python train.py --n_layer=12 --d_model=96 --n_experts=32 --experts_per_token=1 --d_expert=128 --d_shared_expert=0 --activation="swiglu" --moe_layers=[1, 2, 3, 4, 5, 6, 7, 8, 9, 10, 11] --router_score="softmax" --normalize_top_k=false --routed_scale=5.66 --balance_loss=0.00919 --balance_bias=false --router_bias=true --init_std_router=0.0392 --lr_router=0.00135 --n_head=3 --n_kv_head=3 --head_dim=32 --vocab_size=11722 --norm="rmsnorm" --norm_place="pre" --norm_eps=1e-05 --positions="rope" --rope_base=10000.0 --rope_fraction=0.75 --qk_norm=false --attn_scale=0.177 --tie_embeddings=false --parallel_block=false --init="normal" --init_std_qkv=0.051 --init_std_o=0.0104 --init_std_up=0.051 --init_std_down=0.0104 --optimizer="soap_variant" --lr=0.00309 --beta1=0.95 --beta2=0.99 --weight_decay=0.027 --lr_head=0.00666 --warmup_steps=200 --schedule="wsd" --decay_fraction=1.0 --decay_shape="linear" --final_lr_fraction=0.0 --batch_tokens=[16384, 32768, 49152] --seq_len=512 --doc_mask=true --train_tokens=317800000 --steps=9757 --dataset="wikipedia_en"
Below are experts of layer 3 (counted from 0) of a mixture-of-experts language model. Rows are named router (the router's row for the expert), gate (a neuron's input weights, with its number), up (a neuron's input weights, with its number), down (a neuron's output weights, with its number) and show model dimensions 0-95. Each number is 500 + 40 x the weight over its row's rms, rounded and kept within 0 to 999. Numbers have three digits each.
Before each expert's rows: a language model's description of what the expert responds to. This comes from a sample of Wikipedia text that the model never trained on.

# expert 21
What it handles: Line-start and country tokens. Pipes or words at the start of a new line in tables, plus Azerbaijan, surface, size, surnames like Johnson, and prefixes St, Ad.
router:549449491578458496478471475520517449497482435477467443437531442478502474552507526456535535475518464545527527480450523503579522442516561492450508477604505524513540582518517456524442522507551548577474464501469544482482479536436456543475482468510538446473527545536570536478527555535571464493
gate1:522504567471488447551507532504508489522527490523463531529478514480488447511507484570505501511473480441489476590584472490473495502522535564531562510498484537525490473525500492500486570502503505398539487477539608445538600460460510545486474593518518517479450529541486494409526551479497400475
up1:368516478474492462514496496509532490523448471514486455534550516436487464493384466571540477486422466474417526501517445592461536442517496484497465521524551487493515501458497488518525516542477476486505429494579502496464509453486449511555493509505501472502586423481481537509423497492489427499
down1:439462483511477543498460512542484570538489557505496473496466519531538568501525550512512501511450466621489514489512429532527469495539497554469526531572469468540527466463585471522492576502462447501498459480495489479454553538582457582508408460485510488539504462518574482569461472453522474529
gate2:474508537501399530513536479516470509509558515528489554491561493435486508525471452479550461455556538529500549477527514572436539563512552441546502461578571508548505495416450485573522485486462517458498542464479517574515483502500475469520528513433528482546455413477522419519533506455467462493
up2:436473568455527504535488513435516487502415489469547508557481501540561551524509453502493548567535464494532405511523566563498430411471443558530520558520458453533496537579526513551463467467502516468445482569505537511483500485513484493433502499451488532489460478530534538496409522536507479479
down2:539538522501422513551495554472423458532533449591545460498542505552497500522509418488510505536453524495514459547531456492536524543561504533487490456467591534431483516528455475511545474464558424454519442481512505499544492497452530494506510505459481409543453523472492426470475562546489479574
gate3:460473463505445529477559600473479501503496499421505466522510505515452485499560587515500487587500524482499490435470506568531544456469521562509537426501452484482502492496548460550498495519542477497532558537523558512442473486512547456522460548407414556579493557498485525501425468492484540492
up3:466475446515564482496476512568442489554471528501463531476525504544448544564545507551470468532514523531497555486489508530547469526484475493508408527470449555512558356536436502499474490421543512483525475509467504499472599444524524470484555429514538479418476526474525536513543512505459482496
down3:482568527482563525418426460518465507509416509460539485548499518481486495500520492539476552427525515471490476499494411410481527434475551524501460461497517518522492518518540420477483532471480483525503594443475497528562531503396498500473549479551481482553579505469496435578500538514502522483
gate4:426457496429491507490495511465524499448511536532503507527501529451471445511515454514429520517516554499443543526509527513537562441494481500510461487495517410496497544524472501489553446393459476491499553501486529562528465462445484461423499565517487516521515457557466567551498432635472476508
up4:499502544529503550473484480476499511450438511501501479459537463500536511567537560519492477472511481373598508475480512499503516512491515532552436475488492456476408499494500539512446521560436492484598548516433504463530583429507511608451472504466466526509423500452482454496508494494476491469
down4:474493502504492459485476523566507490520543500551445449503480558521508453442506506441527400567443455551533431512509491512408519485574496482491581455535442419531519499508531490509555493392499538519489439483578506560456475539496474540515499497474488552519559515477504496570488536541540498491
gate5:486570492459460454525461514469524519487452507552518537511576566494554548541528551490488456473489537452499466491497568481510529531529507507518519480491406545469474511549493510509520466537456546476510467429483444579483492567473511466427500450535530480480506516499489527575594510417427589451
up5:485532501507482492478482492521437528487482412467434461499339499516403445555512510496546510481527472465534558453501532547516458407467449513530508471488527513508485453398464497455472416536453514517451525541506516437527497495502509518539465515495465476489457490503545512422496501476468533494
down5:517444496600462502504514527481442441503522402517514517409544468459483526499436531498526529489502449438540485396448522508566526439468505505433538552527514415527486476494462518516512467479531467465499561467538543484457454463496433494533477563503548493466549510513437513481509539486564507465
gate6:437557449521536476482491558530563483478487439472570435494493546490531546468558511568560506503497551493576476490512429528558508542487534446550499513494558524525452531479519470484541473517580498497385499485458541435474500514461540515515582525501464533550514544454548510453496557480496561487
up6:552523475457486482569458499529525484470523480494427560589469514437554527559425467488499484528561501517548550528491529486501529500429518482461530473501481521582533556499520515505488486446502487517454453500586558544477410471517490586510484557521546477496422516460450484498450469586474517477
down6:441509492382550470518583500517494501531562477479473518484582462505504461535603492534550426541504521477526441491552514555515529499485482451485495517507504492465501493471532522570488429500436463559543514533510538585471552515449518456496551533495575521500437517512515554451546529547533520483
gate7:452482556571543510524441530480458554555507468578494580502532500483495477524530480520563533516416511516418534427570479468420483468509525506547538475536572452471472535449494524438555450493473490502477515563473524489512481455533505533504413513489468417566498499522531493523489437475512532535
up7:529488460585541542448527506503535593500536493515533501502429550486550443568509505446437577501561485522471509533517523588504490531439437507547499531502530474482512480426493491438466542545464548414494573442443495506501528542531522516565499478486437494492493513537556541475506514574517506507
down7:447488470533519535422556551452537439456562508538556553502531515534465467502532496489518491488495511480491454509474500523459535516524483446571553562459515515456520533513480437540518520589521537495477582490495496552576428519602562501523535543525479513513471548506487495478525563553480450591
gate8:478520550494548567600544517490558495496498513495464491483480539455496521486508459490509479546501489452467461464441515445438491585548492510568523431535522489528476590446530487536518564546542506484533541545515505454514534522436542468484491592469443492557462540495497443481505500613556511488
up8:419483494489516441482436468460555518496527477483494523581478466467516575406479442484475521467498524458524586473510491518578525516430500568448439508449489477534504524535443520526472529480472497521507452526481535580552469526458476516425465459487521509488452465514526597444452453504452474519
down8:469455442532520514549422512553465539508516461516511545495542528529481462550474526500576487521447471540500460545514517577513484479532551488480551467443539490493504448489505425485480437517431522500447457518542437382539552430451494433508467490450430469518480542489463535535562527464466501477
gate9:592457508492492461491506499450448470498512510398437454499529524585573527489490522524415531482465488519492559505458501488623491535540426498565521483494529459473551490452498578451461503522512502456431521499531481533462534457488496418518517540517499506493498467428540450484478520518487563503
up9:489558473535544460439415499462479430553508475500540511461506515514474511491451443482497380549494519566617552479476473480525478539550495480462423471495489472472472565549445542520440411559538496519525516504503494493507511553432522433491488498466473523501559473445483510481547516509507521479
down9:489494493521511471524418551544539486560476516538527466494537427578488533510449591513440568492518535539538525437492479485499513544532504622484552572477476530494506525563515538438501501508516480517445439489471505541514474490525477567514597553421539471496552451527510511519532528508542468500
gate10:473499551535509532458551529506478450494551447498452551538557515481528500535480505445505502523506502560527438469527519547479506601495490562473492528405498497504484498517499526543458512459469512467558535569532455593570504421395488485434582578498516507482485524558531511496516516443469513506
up10:454379522469481470520533478542465549486512482515493556507565501518581445505416545419544474503467573422452496454509472516477558489503534577481470487564505480544400455464517511507481509542504508439531468487523512518538487485448554482489489537534497445448529512497541468507477502456480434556
down10:516570494495515501446471516466499560416568454527499505503531436505447408496467539513481495444499504452514555460508473447521501550520517536460539503475512488519579538502491540535499532474530470502543489505508467465506596574429421495545510483560446512502415575520499548436568437509484500497
gate11:537512484489439428485534508525530483490487559461495510545436534541536470473526478440536519509515488410559586435496481533562522463457494494569508528458506483510511495554513529505519521475502463503417518521499520516494532569510527557552416591477441592512550471478567512528506416521453517517
up11:551436487507452501497539566502516551527540572508484469509516545523405549488494513447493580507446496543531572496519476502482526532485504536502534537552565548492535557512460510502524439471547544499471528452489524466511559577502484636525572561518480488536507474555480490566534446475508530497
down11:513511473578536427379584482468519491381473533506429508512501469525441515519461516536492505495546502520511541459474528568482503505448449541485529411501553440477578463484477504536479497506500564438480503475418492517464534476492528525540499453497480565509509569448511538478519515481532493497
gate12:512480481484454500540451471440478467468468475432468531459479474480509474438535480511485476459477526534474441492508467496517446499470443456582509532469542449586495485523485500498484470538447472467492479530544496544514485416555440517534558407464460571483508531403495435532530491487512385459
up12:532488530473494503501442509443511411486513525474422531546536531467397475465476540501557437515496534542484526572582571417512508460520512447520550473479479506488502477496485501516486545494578506500453519525439525427485555558461509493454539576509529500521465484483400481520577537495518469496
down12:532478511422506459516476476508468456530481552484512516513566454522559510485536491516557526496478534486468425424479447573561438515511474485461479559506544424469428545534486542507460560464459463487474534505455512423450434402527511523470457458480557542514497548501547510486448476495575515474
gate13:481462516492528556453523448485528485501504444507550518472505472577603537467524514554536466406540484468462484457552408468486524496506505570569490532552519523551552469573538464436589529383522477507512477488484527507478529456491502462515472534487535558525445513539529484514472495453486508506
up13:502499476461552539547605438498449528504466455505513550503432482473535473488404566533462518478514437467510528508519485490565557499424533458406472484472478532488522435524516498491488541456461509502483541587496547491509493508511514590522464478445474477492562482525533435540506412543510503542
down13:585520537517414500416506454523462506423521457494499513426516559542535503485498539531502493461505461543511529476510523492482553444451554509525463482467388520543558466520531487471518503382568511492558492514541509507476466566514480542447546492534548487577505469539511538526463505500465511439
gate14:514530565532438551502505482503472478484492476433423559486577507485510594482510510511530488482551474505412442432503461505482444533498500544465488555537515507509521473543495494547567500470515511439539486497484577483523519485397439576526453482462548555497468422508466473496456509492470573450
up14:475501465546535416522511532430500467527568432532578482494531484574470434489579517549481475527491566526476572532453498449585509501558530480450444422473464486531490452512469475502538566438438544485458511480493514601510483503531528474518508479532493524459549511510495570509492508472463531493
down14:561500494486514498396512485559549466493473530520497467498544538479528491451565470510508518423566474526425434503555504512526481490424492508471495482535440492490471510458452375469467490472471530421510521533512543502467544489512463555465532508476518569603442493452509463489526503577518537484

# expert 6
What it handles: Mixed, non-Latin scripts. Mixed tokens: country names like Hungary in tables, Thai, Korean or Arabic script pieces, spaces, quotes and auxiliaries had, were.
router:556441496581456505472470473517516454499485434474474441438527452481507475549506528446534532471517462543521527481450522504579526435513565486451506472602504517518539573519520461520448526499554538584470471501463545484483482533434452543477479465508542448473529545534569532484529554532569468492
gate4:460503491510552411469508496483474458487495490410496509499449492485471453433590492463519483481446500486480528452484510469519469507513529485481491514498580435526493543473508536431558534503459498471493553458371502548438458511536442471498560458591417550531485474543567521488536523484481515517
up4:514545413536548617493508487449462488476490543543543521490565446431470498550481548504435546493512512477513481449519477562489494482537483525529490469542418568521497496555529474480487484566536492498529473453512441512433502467539553533572472520436526506502543509436460559528535508585474542506
down4:490466467458579571435514504547489499564478529497537416560518463523493551470498453535438536493529501497484542523546533508498522510516423540468531568543522455465474497449556558423527509436557520494446544567443529535441536443542544444511492486488515523468481513584567508487514504446495504526
gate5:484549505509509519507527572452480457475431512623476434477516520519523474571538467503474433491509497411511516512502575563511471468549472556488496500454459501489459514514522411553559555477452477529503532516494447546535521476567556514525491516529472535560517556479495560426545505547467540524
up5:540537585496573502519546530438554403424433477599466471436545561461485458513514515525501531489510522499505467536430536479509489521535502499454488494464501516520514504539487479515495489459482434543480457440518481453514540473487454436500527517496532464546471503463391589463558531542473506515
down5:469440539459431485500558400517478502529494501507411476482486531435418506500510487573458511532532483518519476482488600462511452537466479496482541484479540451411503492490485422498450479481504497543535521558558527490570477575484477494489507471461521463502542511502499537528592406482548530508
gate6:539449519493496526483555440496457461414475448463525529480502516537513489434535514513431487502450493399546482479511518418485539563529516549558395459493512485483487502499504420447477500464454513556444528504459468413527579498487515464497488509549473558543491486588494482499493548530533523472
up6:563469521473478479551499577478474603521535497490493438584435501504518488489492553500431547485483441467538521505504522547442496511510504492559550520460523523511527489474462554495506440516576543557507540518474500575409432507462518504524480456526522502545529526461455413559509458506557521431
down6:559487535526534464471513497438493516472569516537500527461501412436504488537458491534508430508528503466525469461467506490481542462522493435430564455478454479519428527538494592536527589513442536506458494523574485544515503507451492508481424514571552546482397546475506495506541517457460541493
gate7:549478494463458507421520518529440542441515481481473534561532495466547505494503481548435552426492501456433456419534483524485482506453483523600459474499492462517550505458589501497493564474570490538532469453520461523431461465560434517537489476513404543508581469490479507485510475514467484523
up7:495462513472523502407557501568535526443559478475468516526518499496486496521426451553502560506517539537478507496491496613450495468522489514452408516551485489561501463585494530492556530505538456556528454427506549507520553479583401518528528503472466517486539499484485511495542463507495491586
down7:470523534408422507536582479517478516510515510418532540503499551497536485472538476540555558392467536519491492510560574520511498486539482526502459497515494418510499455483521529480486485547485525509530505437535482528542472482416484550422527508486484471473477464527438471568584516522590528460
gate8:470499514445540467516485519527434536507523480434477486452488516503498588576541426518498529459569568499419559545514456468469456538402539508482545499536450469555484512524539518503474474480488522543544486430494478514573538543508494517556494533545541509431437470527464552440476502527432478530
up8:474552514565471556460514562508547477490486486530528496459437521539515465561537462410547489503465459472443456463528554556505514542542479472516532557426470480484472529503532463456469538491528540485549485489484464516523591525418518552546502482501494500467486568463561567525496492429560448581
down8:525520463543493522466481515508472505503476488499525492413499514544510499500509507458484539530516478470495497575481454506440594549494455448456489440525470385512525466485515514494580562580522513428476536568480498526552408438472397514488487524492533563565453526494499523504478507549524565500
gate9:505545450484550517465480469501474541511482464517541538571498469484471601471498477550482483502554515503600455468550539437573459495492468502449553502477491431535475514426518471475510462524465483546495391513534499490475478502411472512530592459534484512553521587546510461482496483473531557498
up9:487554458455558519418522500481564583453451475537470523514471455487503535554504537504467481550525488508595532477543454446543397479532467521441469465535482486486506557489538503527506488510455495522543380487486469549472514531437421449501535452469477582508471498536534526534494485480465481483
down9:444501455504480462524394481443428465441492495472458545452433450475505516485511443528508509507475469585469470465480418472538476495517598410515444489445540527455483472511510483520511529530520501596530505521570535462517425491536477462485501543476511477533489490494489494584531530483525526565
gate10:482488563501552526470503412526514420518571465486477447505484616507542544472483458473498518539445555522545567470502514450466534491460507525538483582512536467503512462578468562512546478486514467481506510554490502477542480492600473465464465495461525555444543482490476582529504426464460498491
up10:502468486481572513432564411554457489484473521445552495512532491504472449495484464506518446567515487492456472515493449455577427501542482467584443479481555546475593498558466467499477523554467504511524539595496463522524493483589469453511537530464538468467510490483457500450497462522480575489
down10:509458459422501463478474489530515456514523524438509547562509553445493516502497514484507606472504463517535527479477559545473489536517474495525601585499471456482527471514479438570460470451470500514424507529475521476553414532419451498537534523504543469512514528440557472520448510458494416539
gate11:481605453524535530547481516528519514536525522531517556539466516513474498526488483445543479537535412474509418489554465437514516539472506531491597497540541454434588508502466511425438474510471538444445545563529548553485492492524515509458473549510571474527461504540521511470533489527588488499
up11:473496521495465491508455471553461527509546559470544487514540565477538486486522391399532511522487413449489522563584500479476485491521454516470510518515472505477512562488443495519514502472501456509576486490533534493507444489532486457447488503408406402453549446481506554494507489568486514544
down11:555534479548461485521464551484489461546459517418459546476458482500525510545473538583479529495546498440559494517453481471468462501455511547487532407507526508466569511489446448538465464504453586500534515472514505462483498535508465534597493429522411440511478538422464525510490536532444524548
gate12:461561433558387498497510515516493484466482517520518495468464496452563521513480491557546494502467546505426536543515520416503501488458474510527475542430416401512400559465568529552485512567501504443492558504502437535485485514467535507506528442525491553506556515498466517485434514541513502494
up12:492464555490507500489462549543473494493444510402531389503479455535463534506491455508540537495514522570525455523466438573505530521470440466513504440516511499468407497465502504513549498526498569502493446451526515561517422473477506516571575446437485554466466445547459431490494498482529535524
down12:433480468489490516541496501562441460491574479568439445466555508501508485476554503468529524522543517516490445473442523569477484513583483552480507487496532503539445497466498531498453556510492517485552463491454535484418467496590466485487422557475508506484497497577448465587559541515517594493
gate13:493453523501490536518552605546552515541486425425496485523435500530509422490505522468438516448482482488532471531510532514491448516554480467515540518455573466494508502507552523508553569458522564439423532455520453522547460525525490443521579476528542534556493541489483453572542460533469454526
up13:527514531402508468469510485525441497526470453479544529494532433510455536493508480467420495507502510472480566487520505463529437477517566522518560472497500476512468553511533521528449463527427469487418556494578428562482394603544498468499539478548449492434533513509495478517565514471521536489
down13:548569468522489449516500469454427509493493543569532525451553540489436522475594533430536573484529440555538461520451526573542498534508529524532534489457528488557511471550482459521455521484451499524439476499571517499515474474509451513550504492539489561512469545551435521550544485533428448541
gate14:484467462468582523500552561495457507478498460531574554510546472544524484534521509506503548484448460543525474484529458587464494438543436513492516492466531348526487501469506578498531552485476497479562527497420497500528491520560499460505474423488487552498424504516439538495433470492513513466
up14:552493523523511533495548446498560515539584545581499609419443496547457422468494499487485498540457545546529476526497438436502562531457494490505513538477578458556505575522469503494529540467492532529498471552479467462573508499529506517463546428535500480518444468535529471463493550554511535489
down14:561501482445506526512430456555449485490585523538435484532550568435483497562480492492478509507493435523495411411482464571502447483500548533487468487575466516463431552530451549525498499471505522409528453489529510458533507548491470491459453464479488420522514489461517502465515519426496459528
gate15:487493511465501432433435531433565502530517513477547487516449558542529537502505482447461454505534518481425495483500477507562494524425500534485464571523547526491474548419574509519506456553536491492528507478518518497547624531445474586543542453529508441490466496488536541423518496453543511508
up15:393501523475526570512584450509453540470516544504463449451521446550549564452569504537523476437441493500489495504588562535490509493490511509494491552536497471511451506551519433508461500526503537435527462521573501522526514434514492475512384508477503466529512528543443470530481490482490507585
down15:451459539519451449415424475432455495476546501467499626510522520477588516497551473448500529532540511503472540484511504570485472461502536434534482510487493436471526526466540460525521565517586540489499437549514514484509480523537466503512483512531485466474528557489490546422406534525545478469
gate16:454528491540483557556518496495537461498493507478462428518467535426517529462563478496486463508531521538549524478554482519508485497495555448454446507483538446526470524508487571439559569580573488489499480463554560613540484470538414476528481561513528455468560587482524470457502516523483518506
up16:527499537524441472484472546508510473427503580466485536413455513552533369477464494499466554472497505488518492458505474459542488524522518496530472559484453464517501539532545450497479463514457495519454534407537446490532565422443510404441471529544490498573516548533467521460520534484485513526
down16:446556483430560480535544518423481490466570520474504513590557434579556535551536552479448451447594552468443541488478498494487606492501457533460495446522502479445473534417493506507527511523480550540501517528471516503473528469459486433523444514470497548467473499524532477505522495502539499489
gate17:515484530491512488436484478462519555518489456525521540439456551474458502526519574553484503519514506513486534521432534500475483566480510472507465514528495505479475484588426525505521468478562472519508498458437547481503615572434449501522459558506519480423547433551596446502496524492427501565
up17:515481521468458482472507476500469556497529403475560507523445516477524524513458569425467494534471528489468509454445516506505487581571455582533517588482482484497475566492510513569490526501476511498516448577486556476468498495492576583539459509538490477411595488502463479496431523513461484534
down17:501534552524491583497477446535512494499533515450486519509494442483520564500439562531469508506525471478509439487450461467444514510514466482461472446555474499579506467486438399471474491494524537458455445543476404512459492525558589560429480544491559449498486574542446477478492524459499534482

# expert 4
What it handles: Name and taxon starts. Opening pieces of names after of, in or a line break, especially taxa and abbreviations (Fac-elinidae, S-enegal), plus the, numbers and table dividers.
router:555439474575468493475475481526514446493478433475475438446526438481495486543514534473531541470512464545527528471451520503585524438510558493446503475613507510522544579519511455530460515490550538577471470512471545491478481531433452537481477463520534450476529534535583538493531556534567472481
gate3:480554563501516496451451460480539520409470467543465485523482436489472459508451533544481491484498452513493468542529515430514469555488461474557499501559480441544459406527460534442507455495489524506546446550501559535539522469507420516429518516589418535540565548471516459535497531534488466517
up3:473477498532562536415537489507491546470500463517479495491527534481544583534515515498458486478450504477561463494507505494447462455439492548524470458427545452456496540551629482543527477495532516400418486482468535456468500461487501547485439475496509389491511461463468494504510500457513565545
down3:565392500527504486539463582471499454568456486479465529494447566547450539461484445494496569516577427535501445511522507518508481475445507516525457506540499580494473453463459511469556550485537506444497510459475480512492567482517521526538527524502508536467498377526451457511502420517475517525
gate4:407443554468509469512454467429453492465460478478555433524528501481424486519508514531536524563465513468520493534474472451466481492492516506469501451490551411489621465462524494501456491542487509447522425546425483495496442516466486466509618556537495503530501517462470549524486500470454499548
up4:517524524490549477418481494474521510510475524449529527543490574455517427546415504503556539499494550494483450510595516540512504570499432558481491503487476514497527453517562437497463546516470488463465419570485507494462460546549535487548554480516428518452463553529487530513558488548551527417
down4:529421564469505559510427487544513538476498412484488544487487487507536520479504488544476482506487428538491423537514435457505471534512455574487521466489499484531490444570481419498511491494499509479497499465536473506577506519479485523469448429534538577481535410451459535465435559532538593477
gate5:527456604478560466575555517497497530454480580470479492555443540433471474423477505438492533468491471516545458406502540505571425510532510463512517478513445496513477528523474454577481463468525506518471499573549415497500489460544506473474494501536542512483572482451465507517508473557467476466
up5:504562498594469545504532490479525546533543500544516492494571474503525414493553490452556532573490460426463494497446506470437551566517499489475455529473612511534485460445519505420483518481529529498516498513470486475468516520433469481485472497580521540454458502452428545548551574494524512506
down5:471441525434492419579545495487556546482582485486518508541536525501486472456531462571559497471508499526575459498489475553568506594545537526507481476512506486592446524509508473572534513487521524514502446537472510484473470532514490539526564510516453572524561507476582489426523439523461477484
gate6:441481454543520475467470523481519558476456532566467528509544502486490510397571519535471525529397466473450460510478493478488547439530462493487448564530489450464470507546498496500534501471494506457550505530448527511530458496459455504583441565497490480559480432470547465496445566405450498469
up6:505497455557570524564442546578503455492500516528477509497483510540472499488562553446461526484455565535465524479510518560523516454598502481473473518527386446513489510585487440510527535489517494485552470526462476525465584559524503488529567515499452500574509496495534502551445507476413540514
down6:506492459566467446562444538563486512518527531519509493497541465509445521396573491462483455497415521404479507464499552500519479451455483496492441523517500462520522499540470472511506615505512503516473456483561458512501477445459484583488509483506467447544485446423491543419516508464518453458
gate7:505456524412512475505549489525474462532545488531445529477489496506445526511552534530490529480511492491594552473525534493542529509479501495432569397504420493487526490512474515482596454529500521403522525501528438508476473505598567479464476491493490456545509488451490485457458404505441557491
up7:451550488535467474474444534488463566513507481499516446506520488484524556437440483567548504522473480523562538437440455473502514477537472518526482490545518521509462528532508498511523395533531512440546493553503525565597469561534405512506505525392445501494486552540511462498577471519505538539
down7:536386437470456527506561534544497491537444536497514488521442507508554541550476459444523543470429520453513545494552467463527479520449507519509482460489507516521510487463436481475536427546488503556506578507510457546457458480496450499512546510479565461466457619512439511488477492433572515470
gate8:430523530512552530485506477501463588493507479528494482528497456530518526531493375575592553483448481503448516486556521508540486504486440479462493510488523502535531496427455468546497480441490496431502416445504514504478430480623522513494480534502505496514503496495517446397519498436476518468
up8:458518441492504454543531536547499486497560435467415495471609483545414505479530515526562522468450455490480479527506478508466448519455449475508474431552543450530475449450508543525569457456484507473480416531532476498513489476520518480539542557558485559541485461483540604521527492466498496464
down8:426498484477469543444493422519554500518461483569521453510414519471529479461450460509441465503517498499475552458559473482554490410479485475491452499519513453536538539484508481500463528519574498440529499545523374511493483494517487465517520521512446521519485474553387456510458464590459495486
gate9:531541534440557457534528497455496487492508511537490465441541557544528500520537499497516397490534469577508456542506508549536519464427505533435497428468496486495523540464582487465493521476481491431440528475524533527456431539461539453540485540525515501474398505470394481539469451480466452473
up9:526491545464477466525551406564537544518456468521515460514450490486479505476495484512473533588520458505543438500507502442498446552528514484514510476497454513547429552565557464491495483565483438531405458512534452513554417532499537525449494462500485478508513522564489430536498495431535417550
down9:513497560506532517562552454493525491566476570525513531529472497522524507550544493557508485500534458546462503472503500580600504550494481425543563507567498557490541520511494492437616500435442473458492468486480537534466499541492454479510502503489482508452463455467500466474452489516515508362
gate10:503552451556493491445499481600485560486583507428502461465496575516490491471456470518518504478443525535578508456524456469514504526453450512423544451509477435475459517450487460538494449511545505476430543562520514495474440494485455534545458525469532515548490444497487542496497550540534517389
up10:480446596490440508458485550518503505530538538513495525463516457550536496495511455364518471501450522488487454538555461502519452568486496571470502471493556570469521485520535521487537490499524463507571536423429514421549534511431527522443484466536505518436475525528505476443478545500458562484
down10:491553461480475509543463484456543519486508461495496548542460490493498510505472549498484517487546558466489471503459488585540416534507448446528480593472537551380502408405544534502492506513577451512560510482456459503535472498502524496560502528538481539409483438517479546532489501509537493453
gate11:419508465488470495480510533551508491494584526474499513500493501570405408525526516501488480521424517456532456527497559506515519527548477520506545448417483530531482476419516443489508566505532498580554547557463495559499517537530598514501468533476513504581526452460557486423521501521495499476
up11:458528488547451455493511543524497443524534522499521486485491483442436510513525448477497502545490504511482501450461580492478545535487498516508474567479536509453485444533577471455487461486597566485534482515512480498442548519507577582512371524549555538495517569547514550510514427550476552529
down11:532501556470449465528517481486489513563506481437515499489441443505540491475468513517546521401509482537545562557518435510535480454425413564517511464605492533598448441525459553455464536444497508502491469469513473491561501490506459436493563471459483519486532456481523459528459457492496541473
gate12:532412457492465530497465518477476470537416479583552535558492516502478547567590540462513597584539541482515551477563488558501443545552516548458524515447543490537472496464513490467517478446450512491445516497518449489456467515509437452485540563503546469566544524526493483512481496483506537480
up12:503409464445467540546440502568537480533503479499514482540492494472452482503583472561547612507506522398480504498491466406503473508444491452451520483498525545553512527533512515507526532425489458450498450493527417477463522539502430574536531519493481506547520524506482438544496469497548459482
down12:456536482544542493461455427444487448457429516461491490524469528481533517512377501505468556522501459522469578522456538612423499418485494501488497460527440493434513497485502432430468519451594503475498480528481527519478523473513481457491453537530448508451467511490509505496519524478575498536
gate13:384444466469521560456508511506474571458549510516516450536511511494487539470596477505559545543463565478500466426512463490527510512564503524471571584503512451496441518506451520471453486441534476501477511548508557493485461499483470479549501499430481538496536492402496425455506472517522442535
up13:570536512533523475468514496492518483515484553525461588458505492478496489516417417558444439437475533500435524466532537534495515460441516508476488473500430513479458594436480463473482517460465463495504523480548484566581459465466540516473453460519420483503471465569547537478567548550478523500
down13:527547430495509586543474496487460477485571500500535484495521475538480543499519496436492513505476533561489540558569519485544549573426543493447491482427488478488468424468499564512546416545461493467472513488492500460462513521483590438466435534486572524489526458484502507489477412536468475573
gate14:464483462541533513555572526485488531522453505484532454456537480475505492589534497524590460521486468516461498515488460513525503527474590540521518498435463472474492484433509463506486427483472399516480527510570496535420491561525559463516467561505468447537514548469517489511423407454532472443
up14:529543546497509522502450535445533465497581494471532458439542498485513524438510508540531447456474544499430516435433475492495507514477443484517484544506546603431526542530534499537534451564447548528525480548556456549552553466532504453489481441500521546427508539515527503442474568542532546464
down14:478512543538508483512537467506517465490528442499484562507463473547467512488507502554518544521520531514458576536558537325518468513470531472475496465460546530492561554525527497506473517506529485532508516419458472484561474521498524544542538499504537525506535444476599454503505519387447495551
gate15:469552501510459541510570540443598507457537548536524475536547527516470530468497515546518522583487460533500425516526513456550485448458439580430468528479530504419526535552486491531507491462497469471548487560531541465521553491566480535486513438510575519554498489471448414503492473514506561478
up15:526507491515474476542450411501535458495545510599530422487497504450531492418461517546473579492492508519560521472502549479427459540511489470467397545548518505549556480502444503479519441512482489480508533481502498463611550570492513487548453486550475483515518494486567459558464498452488546496
down15:519457514523532495504521579464555562566548512509555484448476475454386581501402479523435517503512446481469487544507542529472526533458567491469478459541524583542510476558536505469538486535455452478486542471525532558505563512503466439478508452494509494496549504497498469442444522464569531525
gate16:470488501532540521470524507509544500509530505514600559569520485539529491463512430523522508518436437464517456551547494464429436562446513508465572478588526491457535526520499496516515539443444507454573526588550425570508558508503487554510491544531564464505517467478526542495472478447488521517
up16:497527500431569477455431501535493493480519469532489488567503521541505470525537506508438537535454485518426458475488527530532460472478527533496559542467526533480498480527430596492526492462468446543534412493344496447488553536468494460535431530485515484518509583537488526498535532531549511519
down16:449471527468552485433514460478468507423510538483557589475459526525451433561532445503489513466509505479527488517420491496493461464548422514512464481459522541492463520510435526485436449482509510469508475398431481486549539538490447509560483524466420491496519517460420476498514514504550549415